Weights of a small mixture-of-experts language model, trained from scratch on English Wikipedia.
Experts: 96 ReGLU neurons an expert, a softmax router.
Below are experts of layer 2 (counted from 0) of a mixture-of-experts language model. Rows are named router (the router's row for the expert), gate (a neuron's input weights, with its number), up (a neuron's input weights, with its number) and show model dimensions 0-255. Each number is 200 + 30 x the weight over its row's rms, rounded and kept within 0 to 999.
After each expert's rows: a language model's description of what the expert responds to. This comes from a sample of Wikipedia text that the model never trained on.

# expert 13
router,214,193,205,196,199,129,169,207,198,249,228,203,193,199,198,123,236,217,187,181,196,244,171,193,239,224,188,237,217,172,232,133,205,222,252,171,224,169,218,216,194,186,200,192,106,177,156,243,228,214,206,203,173,198,199,201,195,210,205,171,153,225,188,199,201,196,216,269,172,175,198,185,228,212,194,211,184,188,207,252,201,148,218,257,196,168,209,193,180,219,146,194,176,163,157,179,268,165,157,196,190,199,238,202,260,223,192,184,177,181,189,213,202,203,217,191,241,185,136,184,223,192,193,202,190,179,179,161,211,229,206,155,234,170,186,227,224,244,195,219,175,198,263,232,223,220,206,174,203,234,269,239,233,207,218,162,184,203,198,207,218,216,201,152,210,190,179,211,251,176,244,165,249,174,203,192,194,210,179,172,202,145,234,211,181,224,180,186,182,238,175,142,221,213,176,198,208,205,210,243,243,219,233,205,202,169,247,249,250,216,138,214,194,111,232,197,191,216,217,189,259,230,99,204,171,171,189,196,242,212,219,232,186,212,224,172,244,189,172,163,262,177,171,159,220,202,163,217,227,184,139,169,187,234,226,206
gate2,196,197,180,154,230,213,178,173,199,205,205,234,189,219,190,144,144,251,198,224,199,211,198,190,190,188,223,188,154,225,280,153,214,212,211,227,185,232,234,162,155,153,178,188,154,167,209,189,178,229,238,197,171,213,229,215,212,226,145,258,167,190,171,224,200,147,214,227,171,210,185,197,167,210,184,212,249,239,242,173,212,163,143,226,216,197,198,203,217,211,180,171,253,188,188,191,196,251,198,179,214,173,204,249,232,136,215,180,185,219,131,185,205,191,164,186,211,242,171,213,217,159,229,243,218,202,157,174,204,182,217,272,179,188,197,207,174,231,210,197,225,215,176,189,233,208,270,226,159,224,165,201,181,217,184,224,224,218,225,198,182,227,172,177,219,211,249,161,232,204,180,193,194,204,223,221,233,202,215,149,171,158,184,195,239,175,203,212,176,254,193,135,244,200,239,218,222,162,251,168,224,233,213,193,216,148,172,189,259,168,174,212,175,206,198,200,228,207,105,175,222,243,112,215,161,249,244,222,226,200,222,198,223,193,150,186,243,180,131,203,169,212,141,200,231,185,183,143,178,211,197,198,197,198,173,236
up2,252,190,214,215,206,172,195,166,133,249,225,173,166,233,220,213,200,209,199,212,177,198,216,193,177,159,205,205,210,161,228,247,186,200,178,183,192,208,164,198,194,170,249,224,137,178,173,172,150,213,205,194,172,205,226,155,199,259,241,167,197,223,165,246,176,180,234,164,201,194,221,187,169,162,266,232,145,211,235,193,274,252,245,216,181,183,232,154,143,202,223,189,196,244,195,177,161,174,199,200,228,254,203,222,173,132,181,207,231,173,169,176,155,176,159,228,165,208,186,153,191,171,189,215,192,159,181,178,175,249,148,168,206,202,168,205,195,175,184,237,192,215,212,165,168,168,207,160,201,172,212,172,177,186,221,139,214,193,223,195,200,211,238,176,197,207,242,174,167,259,155,222,251,213,184,243,199,149,178,156,191,151,219,226,172,182,176,118,227,228,213,215,209,199,171,203,205,172,181,175,218,223,268,234,191,159,199,207,180,204,234,251,216,171,212,194,210,157,209,220,177,219,186,197,192,184,212,251,156,194,209,164,158,193,180,153,222,210,219,185,292,170,207,246,203,187,215,192,220,226,206,152,260,243,188,170
What it handles: Word starts after hyphens. Word-initial capitals or pieces after hyphens, quotes or spaces, often compound second halves, such as News-Chronicle, debt-collecting, Curtiss-Wright, Get, waiting.

# expert 5
router,196,249,161,232,208,236,193,165,174,237,220,197,221,218,243,196,176,205,252,181,174,212,157,236,206,189,224,235,201,184,180,206,258,170,217,192,198,212,187,212,243,219,227,216,210,237,180,188,239,219,193,242,143,210,210,189,248,200,179,196,192,204,240,163,219,199,192,226,180,276,282,243,271,198,236,221,170,138,192,221,247,220,168,189,199,142,179,205,185,257,175,152,201,276,176,212,180,225,235,227,216,192,232,199,205,237,288,178,199,229,158,256,193,237,177,150,155,198,174,232,211,213,229,204,154,206,203,241,154,209,174,246,156,222,200,159,212,153,231,210,220,226,228,200,182,186,170,214,147,173,207,197,234,198,220,201,218,170,224,185,199,288,198,184,181,215,239,194,156,190,190,167,149,191,186,164,231,228,201,208,214,216,212,160,175,185,169,238,142,188,163,193,215,199,230,201,171,227,231,228,193,204,190,202,171,252,192,211,163,141,235,228,207,168,149,219,214,182,199,218,187,203,229,158,162,239,270,153,218,191,224,241,213,186,224,220,168,203,180,239,192,212,209,155,175,194,197,187,168,239,162,202,213,194,165,171
gate0,206,159,226,179,181,270,170,222,227,185,209,214,216,183,160,184,215,125,221,221,185,164,189,195,226,163,172,249,151,180,212,152,185,183,183,225,212,195,216,230,224,203,187,216,175,127,208,255,177,228,175,218,180,213,202,181,186,253,237,202,172,157,246,216,201,222,172,146,263,213,186,215,223,236,175,204,163,212,145,248,175,212,208,167,203,137,254,157,225,166,200,223,173,185,177,198,217,223,171,149,205,211,194,237,185,231,222,147,264,210,164,209,265,210,205,187,184,204,205,223,208,225,202,231,251,250,189,215,185,166,176,213,164,186,165,206,235,172,155,160,193,115,173,169,157,220,176,166,180,189,199,181,183,187,194,168,158,178,229,206,201,206,191,271,194,226,179,137,185,246,197,195,194,202,218,211,135,199,222,229,203,217,228,176,182,196,193,203,159,160,208,163,187,181,179,187,207,250,182,199,259,163,243,233,161,171,197,184,202,172,200,221,219,150,180,167,183,116,169,146,229,189,186,245,171,176,174,194,253,182,158,193,198,184,191,211,222,163,175,209,244,188,239,185,210,199,142,238,188,220,195,162,161,183,168,193
up0,199,196,221,271,271,252,196,212,149,114,141,260,217,165,214,157,259,175,212,223,220,170,197,220,179,194,222,139,222,109,229,187,211,219,159,240,195,153,202,212,243,209,194,200,221,199,244,161,212,208,186,181,171,207,152,184,210,251,196,211,217,193,174,187,198,251,203,174,196,231,167,236,173,229,161,191,233,145,183,218,189,186,158,168,238,183,275,217,177,181,237,213,196,173,192,202,148,220,172,203,190,196,210,196,186,235,178,141,249,226,175,202,173,233,201,219,155,218,180,196,155,183,206,249,207,225,233,167,236,228,192,167,144,169,207,180,183,174,186,230,172,211,159,176,173,209,221,207,180,203,221,212,243,180,182,130,213,200,191,154,182,223,194,204,232,192,183,152,161,211,138,181,220,165,204,192,205,153,246,243,224,222,234,218,240,221,218,206,205,179,205,214,189,136,171,152,202,228,223,156,189,186,205,177,162,223,194,232,221,227,183,193,200,205,164,173,205,138,150,224,192,228,208,199,253,186,250,185,214,205,185,138,202,230,185,186,210,215,130,183,179,216,177,184,163,251,212,234,225,193,234,214,191,203,218,191
What it handles: Digits in numbers. Individual digits inside numbers, years, coordinates, statistics and table cells, such as the 4 in 1847 or 36.011944°N.

# expert 37
router,191,181,210,210,191,235,245,280,204,174,158,154,202,232,200,180,214,153,179,223,239,192,204,166,229,166,223,170,161,229,188,205,225,159,166,178,197,209,197,218,230,146,188,229,200,213,222,228,161,209,167,218,185,193,233,175,193,231,177,194,203,194,185,159,169,259,242,182,165,181,159,246,209,184,168,188,200,242,215,217,158,187,238,195,230,149,149,193,235,178,263,196,165,182,172,151,167,162,170,172,225,233,132,238,193,213,213,207,146,263,188,183,205,169,231,202,218,217,257,197,193,191,184,175,181,228,221,152,204,213,224,170,176,216,233,215,249,222,253,229,172,186,204,211,186,107,165,185,237,192,184,240,140,204,259,160,274,241,186,218,189,195,180,256,194,232,201,180,148,178,224,149,164,182,160,206,196,136,196,151,166,165,209,177,218,202,210,179,208,214,231,158,212,205,207,168,211,187,198,195,207,195,209,198,213,200,237,209,161,252,214,165,202,204,232,188,126,197,213,222,230,188,224,182,188,151,215,190,201,214,217,168,195,199,143,210,124,209,221,154,234,180,181,214,148,202,230,192,146,209,157,206,208,215,242,208
gate0,209,140,207,191,198,185,217,222,207,163,171,125,240,151,232,169,155,236,211,194,232,213,177,244,182,275,173,225,185,207,190,168,179,214,242,244,251,173,191,153,240,238,255,168,208,178,217,224,184,215,196,252,240,179,180,184,171,211,189,190,228,240,171,179,176,189,198,197,221,206,177,169,178,173,254,203,160,241,211,211,215,135,192,201,223,243,200,228,225,203,190,185,222,239,192,192,188,254,144,202,197,165,137,228,203,227,215,222,185,219,166,181,235,155,202,182,195,258,194,180,195,217,220,208,235,204,211,198,216,194,193,124,141,200,212,196,198,232,185,233,218,240,196,154,194,195,206,252,251,157,200,190,227,246,189,214,215,204,184,166,124,246,144,254,169,184,195,169,189,172,257,183,200,183,184,111,216,206,221,166,224,122,241,254,211,166,204,246,204,227,158,147,184,204,182,197,198,214,190,188,180,189,220,206,173,195,205,184,187,246,155,189,178,235,191,167,208,214,163,156,159,178,187,229,152,134,203,187,192,197,188,221,228,227,224,244,179,191,222,177,198,224,237,209,254,188,176,231,179,220,175,226,219,182,240,199
up0,158,221,223,208,171,194,231,177,192,178,158,276,226,173,212,204,220,170,158,172,155,147,201,171,211,164,173,150,197,186,176,135,193,172,275,179,230,203,231,162,200,189,181,168,180,207,174,220,183,108,223,223,215,213,191,210,197,260,213,179,197,203,235,267,194,186,228,171,206,172,185,172,200,210,237,215,232,200,186,143,172,277,178,250,194,175,200,171,174,188,181,232,155,176,219,246,193,178,250,221,236,187,203,202,203,185,207,226,220,168,227,244,243,248,134,186,210,133,211,228,242,237,160,190,235,196,192,227,188,179,174,172,215,217,161,137,211,206,212,178,175,202,212,228,195,197,221,203,161,206,194,161,193,197,178,171,188,214,178,224,184,175,184,160,204,218,195,203,169,186,218,241,172,238,209,170,204,176,208,216,198,228,91,232,154,217,185,231,200,225,184,237,198,221,196,154,204,232,233,246,203,176,219,177,238,212,187,179,154,176,164,175,202,205,196,171,216,263,193,189,186,223,196,203,192,181,209,210,256,210,180,194,190,84,219,133,231,158,197,216,211,179,159,226,160,213,178,225,235,226,208,206,234,203,193,169
What it handles: Common content nouns. Everyday nouns and verbs after articles or auxiliaries, often sports or media, such as season, team, film, released, known, play.

# expert 6
router,232,203,193,184,193,241,198,208,213,201,184,209,244,234,215,238,179,256,164,222,248,160,214,262,195,153,217,198,153,197,197,193,222,227,244,241,180,197,218,202,205,134,206,183,217,215,248,198,126,216,217,165,203,173,229,175,179,187,185,230,200,168,160,166,231,237,190,191,221,184,181,218,191,227,213,224,210,210,246,215,231,195,189,122,208,179,200,173,200,225,230,247,202,207,243,202,173,184,171,186,173,258,204,186,181,207,180,208,195,247,202,175,198,113,161,236,190,218,218,222,193,160,157,221,145,218,240,273,223,115,242,191,235,186,145,237,253,237,197,181,174,229,211,212,122,188,234,195,207,200,183,186,238,209,158,200,235,184,136,228,211,193,210,170,234,202,241,214,175,191,190,184,201,162,199,207,219,138,209,232,199,221,220,146,200,198,186,187,195,256,200,211,230,131,185,229,160,208,233,212,273,251,201,181,177,190,183,178,154,221,230,159,233,200,192,198,187,226,215,188,178,206,192,178,243,239,169,201,182,159,183,181,142,184,182,183,224,171,230,225,271,230,197,248,196,179,236,182,243,245,232,197,215,190,215,231
gate0,221,222,231,172,165,186,182,196,186,235,215,226,171,190,204,183,192,191,179,218,167,201,155,202,217,245,189,207,174,156,160,219,282,242,197,247,187,216,234,200,159,205,211,242,174,184,226,228,145,266,163,220,226,207,216,213,193,169,186,254,198,190,144,170,225,205,166,201,202,194,179,234,178,153,196,226,196,166,202,219,205,211,228,167,207,218,252,273,179,159,181,183,216,179,212,184,197,232,246,163,170,155,232,224,184,189,220,238,265,181,189,239,172,193,171,234,216,171,185,208,209,171,179,187,166,188,213,219,179,188,178,196,284,222,185,175,244,274,223,152,214,237,167,175,167,186,223,234,192,151,230,146,193,212,157,160,164,253,207,233,197,212,142,202,218,222,238,220,142,195,254,217,160,185,154,254,149,161,174,195,200,216,203,174,184,222,196,206,226,187,246,183,221,195,224,197,201,200,196,182,247,180,251,121,220,130,182,237,204,241,187,193,176,166,180,220,154,221,221,207,236,227,246,172,160,203,190,153,203,178,151,187,150,213,156,224,198,188,210,208,187,192,256,195,175,215,246,182,185,225,166,171,180,172,231,217
up0,242,202,251,222,165,238,238,215,201,191,223,207,261,211,162,172,170,219,202,264,233,251,194,228,225,282,160,211,197,178,230,211,220,165,183,205,221,197,202,225,213,221,205,159,165,236,209,227,189,205,173,178,213,226,224,161,205,222,152,189,191,212,190,260,210,169,235,186,213,216,217,171,239,205,264,190,239,176,219,236,174,172,137,179,201,171,190,170,262,239,178,201,176,223,215,164,140,201,239,178,130,233,172,206,244,205,172,183,180,217,205,204,193,184,149,198,195,244,184,203,207,238,210,223,209,201,230,186,208,266,198,156,179,263,274,223,212,181,211,239,169,211,170,172,193,228,171,196,190,203,186,192,150,196,195,195,232,202,204,219,220,206,149,223,276,153,238,209,245,163,216,218,224,249,205,191,198,176,213,271,184,168,179,159,192,213,241,202,214,184,193,147,190,228,217,225,200,186,184,175,252,193,224,213,207,194,234,210,198,173,189,155,198,171,256,184,204,214,209,182,247,193,173,183,196,181,234,202,229,221,186,151,211,232,211,264,233,202,238,178,212,204,164,189,226,248,301,202,166,228,209,133,157,186,180,232
What it handles: Noun endings and nouns. Word-final suffix pieces and common nouns after determiners, such as -age, -ation, -ity, -ers, Decree, government, school, Party.

# expert 1
router,177,194,220,238,220,281,137,210,185,198,204,164,236,266,207,251,250,197,174,242,187,185,223,132,257,207,203,240,191,201,237,203,198,227,246,215,237,181,217,178,231,142,195,189,220,220,203,225,236,197,205,216,219,266,269,226,214,182,176,166,251,186,179,203,218,151,242,192,176,237,237,210,213,222,200,215,227,257,169,223,176,176,189,199,176,137,200,208,199,216,206,204,113,207,176,181,209,189,162,229,182,206,201,204,176,136,250,189,180,206,225,203,182,186,253,292,203,196,224,232,228,231,169,225,220,233,212,217,172,188,214,205,169,191,210,181,210,203,138,196,171,183,147,221,221,204,188,197,218,151,195,223,215,180,170,200,217,181,144,203,236,205,224,198,151,157,192,242,196,229,175,182,191,163,159,161,199,204,129,219,223,219,212,208,212,191,255,185,132,216,177,172,237,157,169,205,170,220,201,159,235,220,178,249,204,249,166,160,154,167,125,201,199,208,234,170,223,177,226,173,191,197,218,186,192,240,185,170,223,197,226,189,172,141,190,185,232,192,205,207,175,214,209,248,212,197,239,167,211,209,178,215,225,217,147,212
gate0,178,203,188,171,157,178,218,223,209,239,208,225,190,240,177,238,239,167,212,242,192,193,229,202,158,181,195,105,204,256,247,216,210,177,203,205,239,235,172,203,171,197,198,288,217,242,245,194,191,207,175,232,193,176,175,215,213,208,228,220,204,174,214,203,241,236,149,202,202,207,180,241,213,194,215,191,166,184,242,241,206,182,198,228,216,173,202,177,217,216,203,273,189,166,178,219,187,196,249,196,156,196,172,196,192,214,163,165,215,179,183,161,212,201,152,166,196,202,260,168,219,188,187,232,173,168,209,199,107,214,210,227,210,154,219,207,220,208,183,195,193,214,195,228,221,242,175,160,203,215,248,134,160,207,173,214,229,163,177,188,175,250,205,180,203,163,174,238,150,230,197,232,246,247,223,169,203,208,175,160,172,209,236,204,222,182,179,185,149,271,206,174,182,148,234,279,154,211,196,241,168,186,203,191,136,200,235,200,239,144,145,215,219,186,213,187,238,228,229,195,202,190,220,161,222,209,243,228,230,220,250,213,182,236,216,165,257,216,230,190,246,141,227,147,194,183,242,169,178,202,178,160,169,222,187,213
up0,218,219,211,118,169,239,172,223,207,232,178,149,162,176,175,190,171,180,186,191,218,215,203,202,237,216,173,180,190,146,168,177,225,170,222,167,157,195,265,193,146,230,226,235,150,187,196,217,212,226,259,202,179,193,205,184,204,190,231,239,183,198,185,153,193,240,203,228,195,194,204,211,174,186,218,228,230,246,232,181,209,146,191,141,173,281,238,195,221,208,233,173,220,222,200,216,173,180,237,164,218,239,265,207,214,221,251,193,192,189,204,203,173,143,167,197,184,183,167,193,208,208,180,197,171,184,205,210,203,213,160,203,199,232,183,159,223,246,258,157,227,191,163,143,228,171,199,174,182,198,133,224,221,178,197,214,175,194,229,183,254,166,215,212,177,152,225,194,241,187,165,224,203,237,165,214,225,145,202,173,172,219,226,174,183,200,208,198,259,258,226,207,196,263,153,171,195,172,177,198,239,196,206,216,241,213,236,201,187,144,186,150,213,142,278,240,219,207,231,213,234,236,138,188,204,209,127,182,238,248,186,164,217,246,177,236,132,184,194,168,207,206,249,180,217,165,187,200,219,185,226,206,203,236,192,186
What it handles: Word endings, number tails. Final pieces of words and numbers before punctuation or table bars, such as alopecia, Republic, 2000, 18th, outskirts.

# expert 33
router,188,186,189,208,221,177,205,246,126,228,247,197,216,282,188,226,147,211,228,184,199,228,232,231,212,190,188,201,137,160,210,205,142,234,259,203,178,252,228,244,193,206,171,154,174,254,180,238,202,212,196,186,256,237,181,223,217,151,213,185,171,160,152,242,245,163,212,210,240,180,179,218,167,218,157,188,209,223,201,169,196,224,186,240,240,198,202,200,199,248,229,195,225,235,170,222,221,213,218,187,191,194,211,200,199,202,194,178,177,214,209,235,190,163,207,222,256,214,237,214,211,208,165,211,182,223,226,186,212,174,161,222,248,185,231,181,222,183,191,189,217,210,219,217,194,224,203,199,148,200,209,169,204,168,200,212,224,181,143,204,177,155,175,214,199,159,206,287,228,224,189,178,223,208,230,222,245,226,222,173,218,207,249,176,188,214,270,226,185,168,233,228,198,178,162,213,162,196,221,233,191,208,212,200,269,209,218,199,272,201,209,210,182,142,192,194,270,224,161,190,178,159,181,236,193,136,137,206,166,168,204,208,240,238,239,209,211,124,192,197,183,173,181,129,252,217,226,224,242,229,175,138,242,221,198,236
gate2,221,203,229,194,164,176,246,221,202,203,209,201,209,213,195,202,171,241,234,189,184,180,200,167,214,176,183,212,181,141,189,184,147,185,209,289,216,184,216,226,153,150,193,217,178,195,178,238,182,251,197,210,150,147,215,115,195,204,203,194,153,147,197,216,177,261,185,244,204,148,139,209,146,200,225,184,142,197,196,224,190,190,232,225,214,221,203,234,186,234,200,181,263,207,223,175,183,244,217,271,229,157,170,239,192,207,233,212,185,211,214,233,247,222,197,155,158,251,192,215,172,192,219,205,249,226,234,243,251,189,182,151,193,190,175,193,225,219,173,211,193,180,182,232,155,217,205,156,130,226,138,177,232,168,239,154,147,195,225,179,189,163,163,164,229,165,235,241,177,160,145,206,171,196,243,207,228,181,218,208,214,175,183,196,216,200,200,230,190,172,214,201,182,164,184,206,202,198,236,209,221,199,172,191,234,183,191,273,246,236,188,189,229,210,165,225,150,171,209,173,201,186,223,178,157,196,169,141,192,201,176,169,181,163,261,152,178,191,184,248,212,189,147,181,190,170,232,213,248,175,203,225,187,169,202,224
up2,235,174,188,249,156,195,261,194,193,174,202,271,215,197,211,194,218,207,183,228,227,194,209,244,217,230,186,206,221,167,241,188,229,166,228,189,212,153,186,217,223,186,204,154,162,231,214,222,192,246,192,258,232,157,177,219,129,194,208,196,216,187,220,222,217,154,231,149,211,146,192,186,184,202,220,194,171,214,190,257,212,252,204,195,201,165,203,199,127,228,158,265,207,227,225,243,180,240,183,225,218,203,164,150,172,208,213,274,182,193,215,198,229,224,192,202,223,220,193,216,199,192,131,165,137,204,234,263,209,218,224,165,168,188,177,201,169,184,138,210,190,186,189,186,165,245,173,223,215,167,230,137,245,300,221,219,158,204,174,235,187,165,220,213,179,152,270,183,180,176,229,182,175,178,214,204,207,202,219,153,206,161,232,232,182,208,186,187,198,201,230,232,216,178,205,171,180,220,217,172,208,125,209,158,208,213,239,229,224,209,209,212,224,171,233,237,169,182,199,210,157,237,189,219,236,188,126,203,213,179,244,148,236,195,180,181,183,200,171,219,253,217,219,194,182,188,211,171,200,223,148,169,178,194,213,137
What it handles: Name-internal pieces. Middle and end pieces of proper names and years, such as Columbia, Alumbramento, Oreca, Molina, Mitsubishi, the 2 of 2016.

# expert 15
router,220,206,180,178,215,159,136,206,202,233,232,198,213,212,192,173,182,207,238,201,180,275,180,160,225,219,157,195,213,124,253,185,228,227,257,165,205,227,223,178,172,186,213,197,158,193,172,221,230,216,193,235,168,209,226,211,201,210,215,166,167,261,211,215,214,189,163,201,198,199,251,200,202,192,171,204,185,205,174,226,209,178,236,245,254,142,213,210,201,187,155,173,205,188,225,167,241,187,209,257,183,215,208,192,255,225,215,153,154,210,212,203,189,175,230,199,227,206,164,179,189,204,191,216,162,197,170,139,192,215,208,217,173,215,194,187,264,172,182,227,203,203,230,213,210,201,217,165,211,195,279,223,202,188,225,184,166,169,198,184,213,198,195,228,224,180,198,201,260,234,234,180,244,175,185,238,156,239,129,171,220,177,255,177,179,215,212,175,186,232,185,164,201,253,180,205,212,238,240,219,220,215,224,217,202,251,228,228,252,197,108,210,205,131,227,226,192,270,174,174,262,185,144,187,151,187,184,235,218,196,244,242,176,167,218,203,231,195,187,186,260,160,192,169,279,231,172,237,249,171,155,205,189,213,230,198
gate0,186,227,166,231,132,212,228,223,194,222,180,218,155,229,223,208,232,195,226,199,216,240,220,207,243,155,141,202,191,206,224,207,197,209,144,186,228,217,283,219,188,195,227,194,170,196,197,125,187,236,229,163,184,226,224,176,209,153,205,195,196,247,222,171,212,251,160,185,197,164,240,230,155,182,230,225,229,205,229,251,196,196,153,238,222,161,164,223,174,127,190,178,202,187,237,204,198,219,157,238,179,256,221,218,201,202,203,224,160,203,182,206,182,202,215,182,211,232,187,185,200,159,185,182,178,202,244,165,291,176,221,210,213,229,226,191,229,206,218,255,205,215,175,191,198,203,203,227,221,194,205,200,209,238,223,221,167,178,199,143,160,213,218,219,174,197,249,204,245,162,189,172,239,190,231,229,156,215,192,188,181,209,203,263,224,203,193,175,267,168,164,220,229,198,172,187,190,213,163,171,186,209,192,149,188,211,260,175,195,136,221,242,229,202,161,206,174,202,212,167,193,174,173,145,171,179,134,202,269,186,219,191,203,257,157,217,180,266,163,214,255,243,242,254,244,198,183,194,221,164,229,148,189,168,202,169
up0,207,181,194,169,181,204,223,226,192,164,169,167,189,183,205,207,203,210,196,162,206,142,208,168,179,173,205,193,199,261,166,208,191,233,184,191,205,214,212,233,189,243,210,217,214,222,236,197,257,213,183,154,244,229,195,186,181,226,202,213,217,190,199,251,203,136,213,165,253,212,185,187,214,213,245,214,149,206,211,220,196,217,179,226,230,198,176,131,202,193,230,144,203,225,168,222,208,226,169,173,176,242,264,201,207,225,259,157,169,167,179,168,231,181,190,224,212,210,234,160,207,230,200,211,171,207,223,176,191,185,213,165,221,198,189,149,186,167,210,164,231,221,222,205,197,151,235,181,203,187,227,242,159,135,238,166,244,180,119,226,176,236,204,186,236,266,243,199,238,190,188,168,176,237,185,196,130,188,206,246,170,231,240,218,160,201,191,229,190,194,238,149,202,194,228,170,161,234,212,256,189,158,180,169,234,175,141,213,216,231,217,191,113,162,242,191,230,198,232,228,253,218,220,153,207,206,178,170,190,200,219,215,178,206,245,230,253,237,180,113,176,208,198,224,220,223,205,202,252,137,176,182,235,191,227,256
What it handles: Capital and mid-word letters. Single capital letters starting names and odd letter pieces inside rare or foreign words, such as e-j-idos, O-b-ama, Kad-are.

# expert 35
router,197,208,237,156,197,261,245,223,226,189,198,179,209,171,231,215,210,212,149,215,186,172,194,218,226,158,210,191,138,232,183,189,215,174,146,197,200,226,216,225,231,198,202,231,214,207,163,188,211,182,178,207,203,180,230,189,156,151,206,169,179,199,221,203,182,221,178,200,159,216,200,237,221,220,205,183,188,249,220,174,204,202,207,110,184,224,177,138,210,171,211,251,225,142,192,164,187,216,225,167,217,172,166,192,202,238,159,205,192,163,246,233,219,243,172,229,192,248,218,186,159,171,151,191,154,193,206,191,178,156,154,142,181,183,154,168,211,228,252,203,183,204,181,209,228,180,227,176,229,210,190,223,234,212,222,209,258,249,208,142,177,170,222,209,153,198,137,186,162,188,206,214,155,274,248,193,175,177,237,206,194,156,194,177,224,157,131,168,243,173,162,187,212,266,171,216,180,179,228,190,210,226,176,199,221,197,144,214,152,192,251,159,203,215,167,219,163,259,168,225,213,204,244,171,198,130,195,194,216,204,212,211,208,181,168,225,159,263,204,206,183,184,233,193,180,186,229,184,104,237,220,212,228,173,232,204
gate0,200,162,216,219,157,215,204,191,204,195,239,211,187,204,209,124,190,205,191,192,197,138,197,193,208,208,187,256,170,236,190,238,252,173,169,190,222,149,219,155,226,241,266,171,156,253,206,185,188,162,242,241,198,176,221,234,149,241,229,161,154,197,193,215,216,193,182,208,210,212,221,243,181,210,223,170,190,156,144,167,216,171,211,187,199,235,202,185,211,198,218,216,183,254,211,208,222,275,220,188,178,122,179,205,189,204,219,301,204,216,158,256,219,238,223,179,198,203,208,193,216,189,204,163,163,187,171,207,178,190,233,150,187,212,205,190,238,176,241,159,223,188,210,264,242,185,190,192,245,204,193,224,204,231,218,217,188,278,186,138,185,176,177,226,209,173,196,216,212,195,208,217,176,201,192,164,171,181,169,169,188,230,201,202,225,188,216,225,161,189,230,204,196,187,234,212,215,210,215,166,179,198,233,169,188,216,182,230,226,154,217,207,191,186,192,182,136,238,201,217,279,104,235,182,147,196,254,222,236,185,185,236,203,171,131,172,203,200,190,200,233,163,217,247,243,188,206,168,203,209,158,234,170,166,270,187
up0,221,193,284,230,232,195,178,200,188,189,241,257,193,244,188,254,241,198,142,206,224,178,198,161,187,184,193,234,169,220,222,184,219,173,226,167,196,220,241,167,156,234,202,247,198,249,197,286,222,176,199,241,189,169,254,207,199,196,155,218,191,190,249,209,222,207,219,165,167,194,249,211,241,213,179,124,237,224,162,194,206,200,170,225,149,217,222,203,262,146,196,172,242,196,225,192,227,221,193,213,251,216,182,190,201,215,198,191,215,218,190,232,189,191,215,189,185,219,192,170,160,227,199,175,221,206,224,158,241,220,187,192,225,229,120,215,169,207,214,182,134,224,196,257,199,209,173,219,137,155,186,169,219,255,217,200,227,228,211,252,157,238,192,238,201,153,194,169,303,174,184,190,182,200,184,201,176,206,196,180,239,197,234,229,178,180,185,177,220,187,166,246,233,209,173,198,218,196,203,212,192,232,154,203,242,246,222,190,219,136,181,188,216,183,173,157,191,197,162,188,198,171,178,161,187,212,176,113,207,187,162,204,242,236,165,192,205,179,230,160,186,153,214,177,179,177,251,163,194,231,209,213,245,228,181,201
What it handles: Media and career nouns. Nouns and verbs in articles on film, music and sport, such as role, release, album, season, contract, and cast-list as.

# expert 3
router,216,236,225,193,197,219,195,180,208,139,174,214,260,222,214,198,203,184,172,241,191,163,241,206,165,183,239,221,194,242,214,215,162,204,232,207,181,151,241,195,217,172,217,181,190,209,238,166,175,201,207,181,201,173,244,160,192,167,165,258,214,128,164,179,200,261,258,209,233,253,215,225,164,192,189,198,230,254,212,235,191,181,225,146,190,162,238,165,229,199,226,241,205,252,229,160,158,210,170,192,151,247,188,213,229,190,171,256,179,241,205,216,171,151,173,245,200,188,210,227,250,191,172,204,188,229,227,196,200,191,170,202,224,176,145,255,238,223,189,198,157,226,187,222,115,188,199,220,204,180,160,197,167,168,190,249,211,192,145,213,179,155,213,204,201,197,237,202,157,173,194,161,231,160,156,245,233,165,202,203,184,218,166,192,235,188,197,182,160,201,197,256,212,91,203,192,187,203,164,179,265,222,190,186,177,175,210,200,155,232,211,153,219,218,182,177,172,215,231,193,206,220,216,211,208,204,236,198,195,198,203,160,170,168,158,189,210,231,244,238,242,235,200,272,185,167,202,206,211,225,244,182,224,214,253,226
gate2,154,187,202,169,215,216,205,188,175,195,193,192,239,184,234,212,234,118,260,222,213,246,207,182,229,215,179,183,179,221,260,207,185,231,238,197,191,186,202,220,181,220,165,205,187,184,233,206,227,220,127,183,207,241,177,174,222,224,203,235,212,189,239,178,254,186,170,203,172,205,218,166,189,219,170,251,220,174,173,239,266,190,191,199,178,237,231,146,259,191,161,176,181,208,168,187,173,194,162,231,245,227,135,210,222,195,172,228,227,204,164,229,153,145,193,179,206,225,208,184,204,230,193,191,212,190,179,169,173,177,219,170,187,183,164,236,208,206,171,219,200,148,235,152,190,244,172,217,230,239,209,183,178,216,160,182,157,192,235,165,191,153,210,225,148,182,223,163,205,252,203,216,260,183,215,167,275,182,194,159,190,272,209,202,207,191,243,230,203,189,209,178,223,218,196,157,195,235,186,225,228,211,171,170,173,258,156,243,209,217,187,153,190,147,128,173,163,161,225,133,195,160,250,166,190,216,169,180,158,185,207,241,182,146,182,221,242,179,227,226,157,231,226,166,191,184,179,179,248,168,160,212,212,200,184,159
up2,222,188,215,165,199,155,198,245,230,237,190,190,221,218,202,161,185,217,231,172,117,209,207,160,248,249,196,187,153,227,199,258,213,183,217,209,256,231,253,192,248,202,245,179,223,148,161,248,173,156,269,166,192,229,226,259,223,211,202,204,166,187,141,190,223,208,227,200,151,211,196,179,212,209,201,197,146,184,205,212,137,176,211,202,193,187,205,197,221,206,169,246,198,240,175,204,198,124,199,265,226,136,198,181,202,144,171,158,227,231,188,195,225,210,218,209,189,170,215,207,149,198,247,220,167,239,196,197,177,230,119,211,219,234,284,197,213,183,171,256,244,140,197,211,229,244,224,177,183,185,182,205,170,180,170,228,195,189,214,185,179,236,179,174,157,206,203,239,222,206,256,181,213,202,202,181,140,249,224,200,188,209,209,162,184,221,225,184,205,196,207,198,220,212,230,240,230,222,201,237,202,164,233,186,199,215,233,179,152,220,191,188,229,180,246,206,168,180,196,250,225,249,208,204,241,172,231,175,179,215,203,220,257,205,210,206,196,219,177,197,229,234,240,204,258,195,224,224,185,174,237,227,212,260,191,145
What it handles: Noun suffixes, word endings. Final pieces of content words, especially noun suffixes like -ation, -ity, -ment, -ers, plus nouns such as government, city, election.